config.yaml
router_score: "softmax"
balance_bias: true
head_dim: 64
init_std_qkv: 0.024
init_std_o: 0.0259
decay_fraction: 0.841
Below are experts of layer 8 (counted from 0) of a mixture-of-experts language model. Rows are named gate (a neuron's input weights, with its number), up (a neuron's input weights, with its number), down (a neuron's output weights, with its number) and show model dimensions 0-111. Each number is 128 + 32 x the weight over its row's rms, rounded and kept within 0 to 255. Numbers have three digits each.
Before each expert's rows: "raises" lists some tokens whose logits its average output raises strongly, later layers aside. This comes from a sample of Wikipedia text that the model never trained on.

# expert 7
raises: "-", "\n", "G", "ets", "E", "U"
gate6:162068158135103164145121144066105134095100153146105107097116158064175119126125055129071110115087123168134143128133143073104101125161125146186177113137132140108086125135112173104188064122080130137162101136141166088100099100170153105123119124059096163107128123106177159125112097114188099091172138081117098138132145147143160107113150162102
up6:100168152104157125152146178106117122188081105051086130132129100130154148070165159109103121044086062095074133135132089175184080155088156115127147162185109103118121176115151121134114145076111157162178146126191146136110101113096136172081138134115079137091129137137137176178160095149136131074143132135020087091133118094137100167124105085081
down6:155180125141079192154150123130150093072101128108160084071060143138115123101069138112134093152140166131109129216123098108131140143149134097129140101120119165115093126091196135153175140118113130151113108171154094113107086112148123049131172142155142070113116072109123105103134104140137149114125125149102140121109211126150102175127167133156
gate7:072154151120138168109100184169090131154125136116146125145079134140141146140091076141157142114108135161142110121141123081086089081189082184072176150141132085141104107119172119130084133111139154138113085118134134121140122153140077137162112186120168111161129150055094168125163060139198140088124166129127121131130168176151165114119158159162
up7:128096143091138132147134134096118130195099075151137149176092175128117188136172103051132157144154167109107164125129076158083202085106136190116109141202149155147061110109104146131131130161187128060076109101082148163110087107089141136141187084130163119150157133077098154083152157060142084133118203113179096124135116084152145117099113185154
down7:172094083090066085127086082155154115160118102114117138158134112097032148126135129127128156170095114151151145140075146135101124083106121140130149096139154140121110206128178153100131136140176015120152114163151136131115116106142096103123124082135174160162138105073169158063150139153101121154068071113106052114122188145181117127106151131090
gate8:092121099131114184121114109135099173190065112158072118130161148138094162107121153093075099131136151115181109075115110152119158130138124113137102081142132194178219136147071123111123095128131129098155102193147083039065126158086181151142076081158191121056185151151098206109161112106150133137186162144114090148104148145188151088144100136095
up8:115063151112093045133079150121178093140153079160119195146176109145115095129136096144129033081106150148113131113160140185051070162146141081113127163138116146154208127046121135094101162138133119095191135150146128154112140104165143105097090135165163166176122164123162111135073102103105130179151128123137096128194116113176129199195110077103
down8:100135102099112121148162172185180113137136114190144118100133151102157126095152144152152130146161185117173118119114077069151144163169101165107137151122101100132157112151086136161175091178117119148111166180083125128151111126114111211095141181089173128111124075058086134115131183109109100140197096177096098052117109107069122072226135164124
gate9:182136101124156097118157132122154083107127165166159127162088223127048118110090090136157074130109110152132095138147071098145210185145122133092148183164098128127099120129118078080171172103121088125152177120148128132100167143101097100115120139143162082193104105144118074167142155127144105112145176185060137137119119141138133075156104111093
up9:079113085170122114182140149153119082097140128109158123132123130131148088172151029164102146131188112147102102114112065152135096097115092149093169055136130150146106131114115120093158070113140099107115056141109143150138195087100145115076076150137074115106122134096174127155104110198054109120125136158136125111122159138146159175186160173159
down9:135156084106138175146105065094138084124172111153085125194234105125136115176130111094110155143171135095165137140143115173151102128170086125208166133123154110135106111146138199082107112109090123110080066144114154105150104145084163130162153172167117180106180085117165093092063142126098146077131122126164188096134135126112114142170089104096
gate10:095118139169171140123120131081141143053146136093096117108104171165148154143048117121031133149153192149113115158144089175141100060129142190101206127115068162166109099098182154113113129185097157157101104100129134115130098123155100124130092107216090176130089129145075131139146100115101141098100121145161134135102118131129123135128061158114
up10:112095099123168133083083151137135107142118157118138128109090073122134144083116135091098067068104142155145134135107137145157109138067149106160121076103121126145175196104140146144157151054100231150122156124132148193136135126179109118134121077113056115088129156099140188188124203145126108121088166083186172109148157104085069186109120119153
down10:096167157132174115176073102147126089130125158181126145190140109116103081140140136106129180123155136131161124130137108105094042115094114119153152083122096106105173118147133195159083090142126205151183112129123111172117158161139077113117126173145086113116123092180117088113091132217115136158105107144129108146108108103176124099080143153133
gate11:132117160101102116156084142114148140177141139145048108087108127123068129124107139134106108110147138139133065128089146114139112178128099097103165113165108159104139149124109138123130085149089137128085148140120158102133116169139116150095072188137154117112141141125137140125157162155128203116138167096155149156106110151098218157127136069109
up11:060103132106138141174142144117134137106141096068114131166118217143179113108131185144093115128117149056098115182111119120134157138198136139136150110163083175113090112164171135116093164117117151176138103170172104127112175059114147132157189094172155155171156123133110112133120111148066083043137168155074144125110156122105103103131103128123
down11:131149131122072146120082057186152124179167108172128147138166141141145125173163106138141125098139137084174126169120110148207144158145105143146127123182050172101170144145127105113101067142102089102163124127086112089122087101131112099155160081107090067120106113159074139128091181101129154076091141122121096096061131140073166115133115103133
gate12:136113135147115106112084096142159096144152115056165180077090142104194106180179117129123124135096071155134161115097155108122130158151101147109154158121129151158182100114133135119114165176119181142105104078094179089148204136157073111122101110129140077133097174114166126140112080130138092116121120143135181128099139030131161147143136135144
up12:055154130105108134144178127106143114113111075123135140136154089139106038149161159130093008159104144142021105169148092162107129159203105069115123161139101167182159159155125135065166142096139149134132099129194134089118112129122120106098121146130143147178072094131094119109083159157132162176124158183111168060088147125134140088102153128100
down12:085068110131057114092149133214176138165112086129139181112095074105136167120124102091108071110170163090103110140108119148120131108070144137161119194134121152090123120109108127169116157099068153184097153127127095100091134155131103148118166180162091080073095110104138088170132070085156128112144102162088160094165128141155093180173165128152
gate13:149134137144092119132110148103126150163144107157108110109116150122169122122127086120079125151121142163120109117070115089199114121113076178133098096136132058114144159132152138178122101132169098168094101076148117191118069103046144156117129082172122124149143143163118195143082091147144125168179139071130108175126167116171168169094125110132
up13:074134157120093149181144150136087135138141099133212149158104106157072117085092121116119171139132115170085143110136032139083131145149113178116196059170111164137100169156115083142082107121119177138144135169100105116148068145116114161102102168080168183101123097087081103179190170143164114147167126148145077140142056138146110151106131158111
down13:149118119121148111141124146117165140120119119151171109145112127135191118105226138158178083067103160068138159128146133202152165172100132152088119084096134174126137130200173130164142138135128074093105121067150130167109166104155107126086098070098088123139103101157106103129110106040087076111142138110093189108048107058133171168090105156125
gate14:207088112142127063131088152189125161145224179140100056135135109131098111112117128141111082099111205115153111119134145165074160148110118068109108108115095137138172111099155157156095102120119148156107098064085118184112135092112077109111122135144121129098149184184185174089132102161141122113124176154152116099142170150119089139116101157115
up14:131097089159188145094069169124087167112108138171143156126127139148085150174122170180169108143135146126122133186137148152149155095116078137101101127069171185149136186127206139129129134101149164161135134157122154113112147115108165112126107120065122099114092172142110164090107124119112130103082164147125102130126105112132109064159106155143
down14:109141129112146172068112142105095146149102112153142089208122116150132067217145133131097157167157136137117149044141100137164168085148151092098173140132105129083074144105096129128117113130142161118145153091058111143089128166157129167085155147114117113060144122193071124084081033183054078069174114083156114190126141092120155160094144131104
gate15:159152148110102091122088072155114156085159153071109059200139098115149129109105123105176174073164124141209131176144077099131158167125152175141132129129074161087143138115092066100156155158103088112157182095062077078109147149127157176169165107094167141114094127116174120122152101123164097065162127101109121091080137116142139080061146115086
up15:170122106142134183186154133142064159108166147078142151141120081097112131157091103122092156163142113111080085123071144142142131167089130125126138073132132161123108123120114164126147184130152103138103078162121112115064058133151157130182154131138140152133098065147116124161145160130117134204116069088148130087176180107142117172127089119119
down15:166134107168151129107132149165124136126178156120142145096125127101106100157131150116148115174169112111110100167109115135111157078114156136092133082124155133109118166212120102098105114170158144122099146168161167198124115094161118111134133078157162129114117078113176147158149097147140150170129125086106168116162177086179142129148141144114
gate16:085073169142164117179088149121051125167180098132104131089082113094094157191070171091180151110068148121140121188125097073153127151100127136129159137099101193143123166165122109103143090108121145068127127092113131140147163177182120095115128145142131223131083118113110168190145175096096149076176140126102152101053112117160077075127065113153
up16:167151078098120062115113103173130139112119149107158156150161164105174061219110096084140180098087123146141175188138177100114135095124089242122175099141160131133125123102163132172151136145117037133139115155140134127132182069106115113124139120116110083139136164131147127104142097078167119173123078153147103097095156088180135102164069151139
down16:150104105096100085115142145166068188136170179140110110044091105158104119134100109119186116219136117163162131157119173103119165135121015100116150131097179114113116150164122146133174113148117101126091212168208134118096160118136133122146131121146125117112098085111143149168105170166132132143097098148132137179126078117093093153093196144182
gate17:189102185072130136135114086137112120174165152137121098114158081150107151109116123147081117137145102139108115140145121134100126186189134122096159137119071112211111091162089116155114122129146144104087058146140145131164090100205161061151113076115117103164160175108130126074137098104088166136118150117145083106122147123063129117180114095099
up17:078170146054148161044113072163114115149174176130111128182134141116185120049150106141106126105078112084114146175171158101159122161134203125128122103120178169074140198142105093135174106145182157143146101081130086083120171189153132148132120154160125146159124125124082098070119124184109127131128123111165151136150088082131071136075098074164
down17:151112149098132158130165132167110138138164159123119107124130167145133127088144118174140185121119158126131141100088136105077108069112123180080167107108163058089138100116069101118126169195101155101179145138089109091100143177169161120167115165120175202073043101089182122082134075144176115033111086100183178120104096129172065103127131175143
gate18:113091127185105107077145153081127160147132102098177173146110155153135124130117104099080139196099131127100129130057100098112161114111087173147191170128168029065135077176105108121147120129163125139090090165135157193145106190139156136134090101137079187099169145136141085205163157167156137083149125170121093162153175136102074099092177145159
up18:136117156106143228079163120077186157104109131127101106171116163114183135092157151154191093108159091123152118130094109136128100114070099163093122176106164118132125127119128090105121094090105108103114077117124141100202106130142150130092090087098103164147080125083177151116134094116149166109075111134183094123152111175165077113105204132156
down18:134154147192138091126112098094140166155198095129167116116135133141129119074116115109102093156166178152101082101131137078156159106098185167115198166108148181151080116142123132111078123167096103110137140125149115200121186139140175146126102206101170129150120159150079104109140153075118072148154137146080142179084163145151095092176103161149
gate19:131178135156121079064154087134107122122128090167114104094097146106162151118153144045123097122089179154151126134169185094137162187147078173189148084167158119157126097168134117128148135132110107102138130057194154136129151139145128086091165139168164181097097163138082104080162166104092149173121105127063092123112093162087116136109143105093
up19:120093144093144173148129120139119112091150145120140137186103120174119124090148180134156091127144121165151114096162113150052082084108130180171181124150075125144127121102059124185094159134115168181131112148113164124103115085108058197095197110172195115143120175098159102182159159091128120123171108098117126156075120129141140132087103161098
down19:091158099183099169155120057069147143107120128160110095133104076110119157104093132142099151111152118169207155142114095121105149110132119136102122177129089197130130152114083134099138167176147100087166122153119140140159070142178093228132083107104130133114081129142119160187139122060110092111142168158131073156185116133150142099135102080138
gate20:150132100113171115104120136145158140146080140156120136110088136143086185112110227100088118133089148118094128176085187158104103089084155169146097101104103092112126090125119129126103114169117119106087185146143130050156167159103098159103126128124122159146127150198107171159051128086175117128174124142117154155091128135131140153154130163136
up20:146098188118114135138122137045077116119083149087092110162132066121125083092197155123159134113097124088098140086098125137110098093149153095103166104137132130101127083114149136127117229099150141099151156155113094117117129173120180162179142200106121149130128086059167116081181146082165120123104136101188118132137138116077115109183180157083
down20:113075065083094131107113121123093114152135098116186150110086101123149131176126105106157128084121147168132137129148131132093103107129092123095129090107165107095100059164072185126127179124097153126117106153165156134107123123110069125128103134109051141179147136128098114124191153095118104163180129093156111067163162092178082172126110128089
gate21:111102120104114185127107093174162085119133055140170135128138156120148156133137126068092091100144141111092132120138095101128137085066112108163202137128098136071130098124122092089114102131153164122120153145228107129124143165122157138145108131142057057112132112135134163087126128182102137152130154150094140133151122153114130153155064149104
up21:128169135116159141129119143123112199138102133119207088098162124124162120128176107152124106125108070131145099188053131161147122178074111172147157124192138238172092140151159106187135140102132134160084127141155097141154137096120177129149130123192146165154171117092195141155121132126133134097140157110054135123142151029154101134129077095168
down21:155151121126143146181131093119089107122197156064172066117096109106119179083161112102125120151087113169207136136085176102068166100085138123096133169132153151097126108121156119108105116142135160173125171148130100132143166073135066146167128182158118165086149119136125111176100123150165124159084190064091079197166155053131115126108107121119
gate22:133139147131143117160089152180089139147127157075127126161151161137153087130185122120154078124138131146126174120154132125079135172116156081109113094162188116087143182140164089143150097163125165140126075086083129172054193072132151120114115147127107156145195115157159155092143128084128156111157129115167146075082147153178066116099115101140
up22:119096100135107125010070126078141103153081096056084146086159162144190159103138144115104149188141128175114115108133116143106136108094171122177117128174139104121105104093121136142112176124145139100108143126105103172109083176150117110124140133128119155187120139131097136120097161079129114121118102171106124122097156177135163110156118176117
down22:129109108088116149120143092161170080121161138135122110119125123139111086153110140102153110110132129098090142171087145137145113128204144151131145184099134116134156128110125164086210105117069185119113123134143130141151093175069082104092090150115130020132098135159151173123135125148094198131068174113115139129169178057088155148124145199109
gate23:125152126141129079184132147099110087090137096156109068123142121094178138209105136154129132135068158159100101169173198103120086178120133059061168137058111123186105140117172107077141178121100082097143199175110167123149154153111104169119119144172161139087019185118130133116129136059109144160109111161078112106054091106141154172117143136151
up23:099115126102122123106126179151091139135151113139160143121158066112143174130148114125178121093157105088142094201124123108135136156110113158123116135063071154178126136134096159096143098225135135097133115106095173164165165120145098141179153130115121101148129169111092139142159059150101062158118136128117159121098123130196074150118093090188
down23:167154086110141087147168171147161158151138130182157161114139158143106123128108096104135117099102131101108109179093091132140155127101050130161053117134181121114167111097096116167135086143087153114123084160115123143135168132147118130136139162141155180132090117169170192097158181114115114158165104133171164124162159142119152189084146146093
gate24:149160111129166048103120108125116178120121138126146110136057184130104140155097142121091141168104077089137122109122100141105118171088117113142141133104109126171129140121142147097107106098111141082075144067048116122094128184139106115130047117074180130157208125150150203110105089144081169143094138178102125170153132126153133096166084156094
up24:163088099126113105123146136177118141136130116089109126153096130112108111122094127151126130134110123123138140133178109124119141100185182111159136133142104131113109143124065137167114182083151111126126126165098142111192166087058116180154163083123158161121102115067075159129139132078149079072134134000153075141163168152147124125124087126125
down24:085115143027166107151118148163104127171114115156088070101144117111166151116086148174112104107108113100169106122129150165121074150118160105132124146156175154120135110062108137104140147127162154105098136132156163108143169069141131110115095099073132149080163146148117086188111115146086112160097184127076176109157204171165085091114116129150